{
  "num_hidden_layers": 11,
  "hidden_size": 320,
  "n_experts": 64,
  "experts_per_token": 4,
  "d_expert": 64,
  "d_shared_expert": 128,
  "hidden_act": "swiglu",
  "moe_layers": [0, 1, 2, 3, 4, 5, 6, 7, 8, 9, 10],
  "router_score": "sigmoid",
  "normalize_top_k": true,
  "routed_scale": 1.0,
  "balance_loss": 0.00725,
  "balance_bias": false,
  "router_noise": 0.1,
  "init_std_router": 0.0143,
  "lr_router": 0.000605,
  "num_attention_heads": 5,
  "num_key_value_heads": 5,
  "head_dim": 64,
  "vocab_size": 2048,
  "norm": "rmsnorm",
  "norm_place": "pre",
  "norm_eps": 1e-05,
  "positions": "rope",
  "rope_theta": 10000.0,
  "rope_fraction": 1.0,
  "qk_norm": false,
  "attn_scale": 0.125,
  "tie_word_embeddings": false,
  "parallel_block": false,
  "init": "normal",
  "init_std_qkv": 0.0392,
  "init_std_o": 0.00835,
  "init_std_up": 0.0392,
  "init_std_down": 0.00835,
  "optimizer": "muon_variant",
  "learning_rate": 0.00795,
  "lr_mult_qkv": 0.7,
  "lr_mult_o": 1.08,
  "lr_mult_down": 0.7,
  "beta1": 0.95,
  "lr_head": 0.00684,
  "warmup_steps": 200,
  "schedule": "wsd",
  "decay_fraction": 0.813,
  "decay_shape": "linear",
  "final_lr_fraction": 0.1,
  "batch_tokens": 65536,
  "max_seq_len": 256,
  "doc_mask": true,
  "train_tokens": 380300000,
  "max_steps": 5803,
  "dataset": "wikipedia_en"
}
Below are experts of layer 6 (counted from 0) of a mixture-of-experts language model. Rows are named router (the router's row for the expert), down (a neuron's output weights, with its number) and show model dimensions 160-191. Each number is 128 + 32 x the weight over its row's rms, rounded and kept within 0 to 255. Numbers have three digits each.
After each expert's rows: "comes before" lists some tokens at least twice as common just after its tokens as in all text. This comes from a sample of Wikipedia text that the model never trained on. Tokens count by the router's weight.

# expert 43
router:225136102171111132197091117049128100094142047154121096113091159189098133134137132151128162144107
down0:126159172149121144119119183186123171107148070137105123159144172086128104114085105217114129142078
down1:096154107091173082108098117103080104084136177125076105109139164158212112103120092151093125134091
down2:107150122089108139103113105135103127162104097097066102105165153103176151124086171058114197175103
down3:152172092100109062120133142159160150188187104135101194102124150094156155133108112173135123142147
down4:141120106162203135105153105131115177091170127121192148089123127110157134115111115143129140123158
down5:148140081148136123113133138086105102135092093105136159115125200096096077093165106161134145156139
comes before: " of", "s", "ed", " a", " in", "ing"

# expert 8
router:138103128162104184181121207114126125082116121116115101160053180145096128133144119139107106154168
down0:126139114182133109100098120165070129140166154091156092132151112158157090086155048145156137142124
down1:151164127111108128119137089128159116132132122057131139131097139118141121154143125083091129162092
down2:111144134191178159091056117084096147150093086132113159096141140142106092141086154117074129140177
down3:150091161122186126088163123099069142164093192120148078164116115090119151126093160109104112139122
down4:118147095105140116165125067158119138134120106151114120106157098155138113183127134135174141172159
down5:046159082123102086159110106117117110135106100128131120148139183113159166112157160123093156121108
comes before: ".", ",", " and", " of", " were", " are"

# expert 57
router:128109123136149140170137192111128105117136089174137143052130181146122140138111149130136164153148
down0:091092144142169104135118103131132077092117161066135152130146151147153168137137180118176082160081
down1:121120088009170133112155112130098104129081101140156124117140189139075061141058104099146158135171
down2:073084086087152083140153090114105116126152153099095177131110132097136082133159112175149110137110
down3:110157197094152097109098123070143134149092081102100107143135143157117085137140194060112064108110
down4:146124116071171089142169076129143073157161107154110116107133165109086136116154144119145115126205
down5:093122139172084092073169168157074129180139092096133098194132118157146105123182121132127119076120
comes before: " the", " a", " 19", " his", " an", " its"

# expert 61
router:114122086188103149149144119109110121100096117120172077080121107140136097097172136143126096129188
down0:107167104124138115156137044122174152091172139131129124128094110140113176208189121120108148108146
down1:172129153088159089131162138124079111123161111155145115115124126120141152176132097136097131123109
down2:113108099160117166194148118178150091105153148079151117120075105080135065134122116056105140125159
down3:105125137152160126167121093096133124113089189079083085131062098162104140106114176120129154111060
down4:129133134130150093117104099106096165137133152140082138096095130165088079155139081153129112149152
down5:143103121088136138079126066178156147102104116145168154076133130154094160208179164163097079094134
comes before: " |", "\n", ")", ",", " (", ";"

# expert 33
router:134108141167137130151128107132102148118145093109127152073137168143161140127182151104127177127157
down0:151111084085108151115152175135116192069096156141104091085107085095147110122106131173148077121157
down1:174143063141078097101116150159116154119087105148096134119133144123117116078164072107131152194143
down2:121136120175099158156066150156151201160157103143138135165136166102107162127161125126127150130103
down3:108074188124129086115162130114153149066131050165104196160110167085051145142136094149122185112097
down4:137096112129096117128141116168188106113149113169157077124154186183056187143121137118096126194146
down5:188124120091134093163138137159065197150155107073079104150181124171086151164169159180118146098113
comes before: ":", "-", "\n", " |", "|", "="

# expert 51
router:169171134157141138125103172105145106093128110148148113140095178170112114127167152160097106164109
down0:098121154118131138140158125112164139117146161141153116147115135145127121122096119124147118197142
down1:086142131154111134162123080096135102108145121142091112118138114135165139114124187119140127123120
down2:129072111109109143159122183072121085102139164082151115163106093167132143126139150117110069096109
down3:115195151070081104108092085170094094165171084159155129138155090119100098100114161135099160112067
down4:115109128098135099083127130093148133117118181116122089051098100176143090109098162198160176174128
down5:158138123109146105147110112090092134117091118163166138107089145137154092124074172080123151134104
comes before: "\n", " The", " In", " He", " It", "=="

# expert 9
router:133152137185162142079097146122139175073099120147073112085090217179104147117169115122094138121184
down0:131118071138150198146109138128091190118170164110118156170083087119125144062157160179137127094107
down1:138113146087105098178153142124142139089146090135109155151097108135143113093121170139138182178147
down2:134134135148163051142131104108136128096095133096101128135108091102147070150137113152119098112041
down3:151130141119100088077131077112141127040101132094193120101113120168142132138157129096139076164092
down4:097127164099109145140131071104140174130119105109138201129056159175154149075059104076179182103092
down5:106216119094169136131131148060130123124164156079038166082103117210086131092121074118088128120094
comes before: "s", "er", " of", "ing", "ed", "en"

# expert 40
router:156145140159117155183106173082155094093128072135114118153117146168068117125184128142125105145164
down0:174184120153125138157180119070179088123126174150134129197102137149141093210184097144122141162148
down1:120127127174130104147156162157136117149108119126110088151175144145118176124111175149144186161159
down2:152063143109098098128155176151104129087085178157137147122120074099122176087146152161160120139132
down3:104098171188140128129105087106132111116148143121139103114172153148155099106117041165085079140101
down4:126132084175147109102160150108089125133098100088116112151145155159181165130141122147155109129118
down5:085105191176079100120157093123181178107088138204122157178097193109121144135183159152080108149110
comes before: ",", ".", " of", "ion", " and", " in"

# expert 47
router:142109092207150138098111176116110122167036104121113068149098146165129132102152100150118153137168
down0:119170158075169090162100096131119117164136109084126115113155134157082182204151130143177179239172
down1:146125186143117113090103096125166167126146084080102085161077121130117118166120128126152111113121
down2:121134063128155098093149104142138100094096136127198131111163126089196121097131132127121120106155
down3:157131158137138141172119064115071111090140136174122084166130088144120084177201107131115105076093
down4:113120148180144134158158142141120171131131138095084162127111123133164070104141077120128167114127
down5:194097075196070096163118151146099121110137188108082140131182113107148162152134195030148124118143
comes before: " of", " to", "ly", "ed", "d", " in"

# expert 44
router:148137126159126161161131152119091100107136101145107126129138196127085138140106119158142133186146
down0:078065089153206090119200132101118079073131125065118093138118205145158125131139167110143143127102
down1:076132114193131196104157090105152158138177087086155129101139084185170111125138089099151086122178
down2:070074195195083144155085132100135117173093138103147128168069114142101145088148157182120129142153
down3:128158088122138146137105137102117167171140141091142159113219127117101157160171150135074089108143
down4:111090144093121120080110106105130177161150147052103091143066142152124119104115130087063134119115
down5:120130119126111153157123145098130124128120158113139095107115121130134171108133146162041102130074
comes before: " of", ".", ",", " and", " in", " States"

# expert 19
router:134073092146171179126164103105096123102137106146134117077073130178134065139181146139094137140169
down0:179149093171117143116145086155189193170050104202161147124157169119109095132089094122096134199145
down1:119157052075094151102130124127129104169097155144140089131144138129157122125155141154174159160151
down2:122102091187079137117100110147102097175148101083163206143110127129185104153152110153145152095089
down3:141127119144150127136179105132126113149133085140114163064136145131157133095146099139118120127135
down4:145097099074162166095191049149138162149165120165112184134133151128079159151206101117084125077123
down5:093091145128093135167107068189096045130117151155158162130117065197164167129132129137124180170147
comes before: ",", " of", " was", ".", " and", " in"

# expert 42
router:151090188180104138139089152076088136121097074151123152142139151148098113091162141131156126148121
down0:155132148104094154084132054138148153135110142108113139171137115113059132116154147143037162145133
down1:122117134140138136162110160149093090142126098165070177129154112157096121150156136125098131117137
down2:081172139074106146163184149127130121120147105187157090137172120091156166086068126069111146152128
down3:167151183118135139085073159189179143083072174127129079139106103088120130137128104177090089167121
down4:119082157145108156084122146125175080144053143135095159137087189110134063143161082143149119098106
down5:135129078083129124192162098185154168125176125117091132114120140195147159180160163170099149134043
comes before: "\n", "|", "-", "==", "The", "In"

# expert 41
router:165226141185113137164118169104145130087123125137180121150124165161083170122151091151118103140085
down0:143103107120145144150131130132182160159082037127098132111200132130097180114153113150088132118115
down1:127109131089165089141136145126113117141150174142088105125170115129154121095149136107202090158110
down2:184128183149150076102164133132141099135129151133148092112142189136136140204106117141137114153141
down3:108152156119143156103085128136153177117150110141139129130161125112123124063136143120179101069111
down4:047081125100228149134084122141097140102098140114110096100126116094171167113151110111134140154094
down5:152196146115178088126135108178157176117160138112100090131082168135201116157047123147160100171059
comes before: "\n", " ", " 1", " 0", " 2", " 3"

# expert 56
router:147117119138091146170125165076129148134117093137140107063129160116138133069139127146131104147176
down0:097169064159174139122101157154180161137149088048087130104126110119093130150149135142114194172075
down1:112096164158139116119170155139138111154165156120104134103072055127105151107111089142107147146144
down2:153120119118133165143157182126120116049106093140110114151118081113136164069083104168165064081167
down3:118072127147129088100132060142090115154150132107108121163100140157130081074110123082128146098080
down4:143137141124127140097141131181141142125159159162148098172155128089124142132165135120145165095117
down5:131132191136148159097121166195135085100129115202146083139090116136074094151108100070089153125131
comes before: " |", ".", ",", ")", "–", "%"

# expert 36
router:157151143153079137155119153112147095116054109149158134091099142128049110076138096142131076139148
down0:149142121176041156117129166081163124134149185105111068062109081063117152105131115135143139112104
down1:040136134163128165187067087088117138138146136081138161133142100079140144091081111098079116126099
down2:105096116145166197135156143183153132147118139171114131179174120122075134155143107171144107178151
down3:153154138151115076090123132159123160152120150154203149149108168102117107065143143142182074110135
down4:109182095148123118068160152133135123126140126131127068129169102082173176134173164085114129117155
down5:133084140080100108110161153163091123158111120108127160124129112129072086091152115101114111100108
comes before: " the", " to", " a", "ed", " by", " in"

# expert 32
router:144079071147151145129124119095144132121119096141138061112111084133153125129171174147116117135145
down0:158082086172129146151146120162155102092094211108119147099125090103150096150116103111117138167087
down1:156106180096175148117140096195177117139133121164130162112138158120104143158141081169148140142168
down2:131093108128138125110168120111143145105081154146209010082164123162156144092137126152102155057134
down3:106164110152164086082172132126116089083097121153159154100180159098164079093068131133097153149114
down4:117125188084076084082117176156156141108117099108151068179095172105172137171135109087110134134126
down5:163168166203172096116107165142121026133155078131072148139122095162194198153082114167128162159129
comes before: ",", " |", " (", "'", " and", " City"

# expert 49
router:154151102153116144130146167119159114098077088133114141135070154115068118084142114168096136141122
down0:084075118225127098130189107169157151114075072120120090113146181085152143147079119128127138125105
down1:170120121128137171142104141146109130106164138129149150108138085164136196132107115108131174130133
down2:122105118148144142153122137173130131139136090089103132159092184157116119084089151105066087061107
down3:104173131074157097123073100109131120121147161082096110157075138110149115052148154176078076155157
down4:115172067097166094132172078155149124129128145088074108088170089174117103119164188065149159176103
down5:113146100156134122135104130059094115136127157063116136097222115105100125120051093090172101133151
comes before: " |", "–", ";", ":", "–1", " \""

# expert 29
router:153144168167103168175102166097128141122139128119102156090140193123117145085115142144081103139172
down0:128099118076131161112121141152146102175124159129131184103116185166203162156062079161102141237140
down1:083099109096137113148136168161110127172151153152191126119115109078120162140120179148125131108124
down2:131137146127120133095158128142118167134117076116101154086182193191174132147149155105115111086135
down3:090119121124125154107140143105135078168153055124159169098142141082106092067131153172151186097137
down4:146128149134124140128180070189134103163131162162090144117141090105136088127111114097149149124090
down5:122143118056145080119056140125052134120107095110138097122123060114109155110083167145106159185118
comes before: " |", ".", ",", ";", ")", "–"

# expert 0
router:162111108162132132191074152082098120114153093107102154117106143186138121074100088171126103186094
down0:081074100164187135152139141095105118092105110118112154171184142166128118091134094153143127152199
down1:110121161155138143039077082077156162089107134104130127145069151124101131140123133054115127089125
down2:125160187124133120131131136149170147123097139191111045122154163173123165122067098113135098145182
down3:121130090112169150120140176145122138147189084089106179165113108165080105104144072191150089141108
down4:086113121102218101132113150065127130185108129115161117073121088103196127118057146172130115128207
down5:150048129110170139126116120121166184151134138130165123121072099169137109130105151134056147117149
comes before: " |", "|", ";", " 0", "4", "---|---|---|---|"

# expert 5
router:158114174160091086119086089106063140136115077127108084132128130170159110138116129190091101119134
down0:160089185138117124129134066156110070134099098198109181127146130157134102127097184179138156150104
down1:160137147166111138106114096168129096108141111178130104142172076157121138085105104094128100156120
down2:124123116101112201145193192199166105120115098117149089151126093125106114078139102146113094185151
down3:177095140089147082150125131114157075129079125131147122120146087128157134109177224134161120117137
down4:176142146120167124121172043161136192163109109108139121084149174120146109113127125147074139142089
down5:081082123092143161183074118129114110072200172194106155112106110178154135071142169173054121139125
comes before: "s", "ure", " of", "ur", "==", "ing"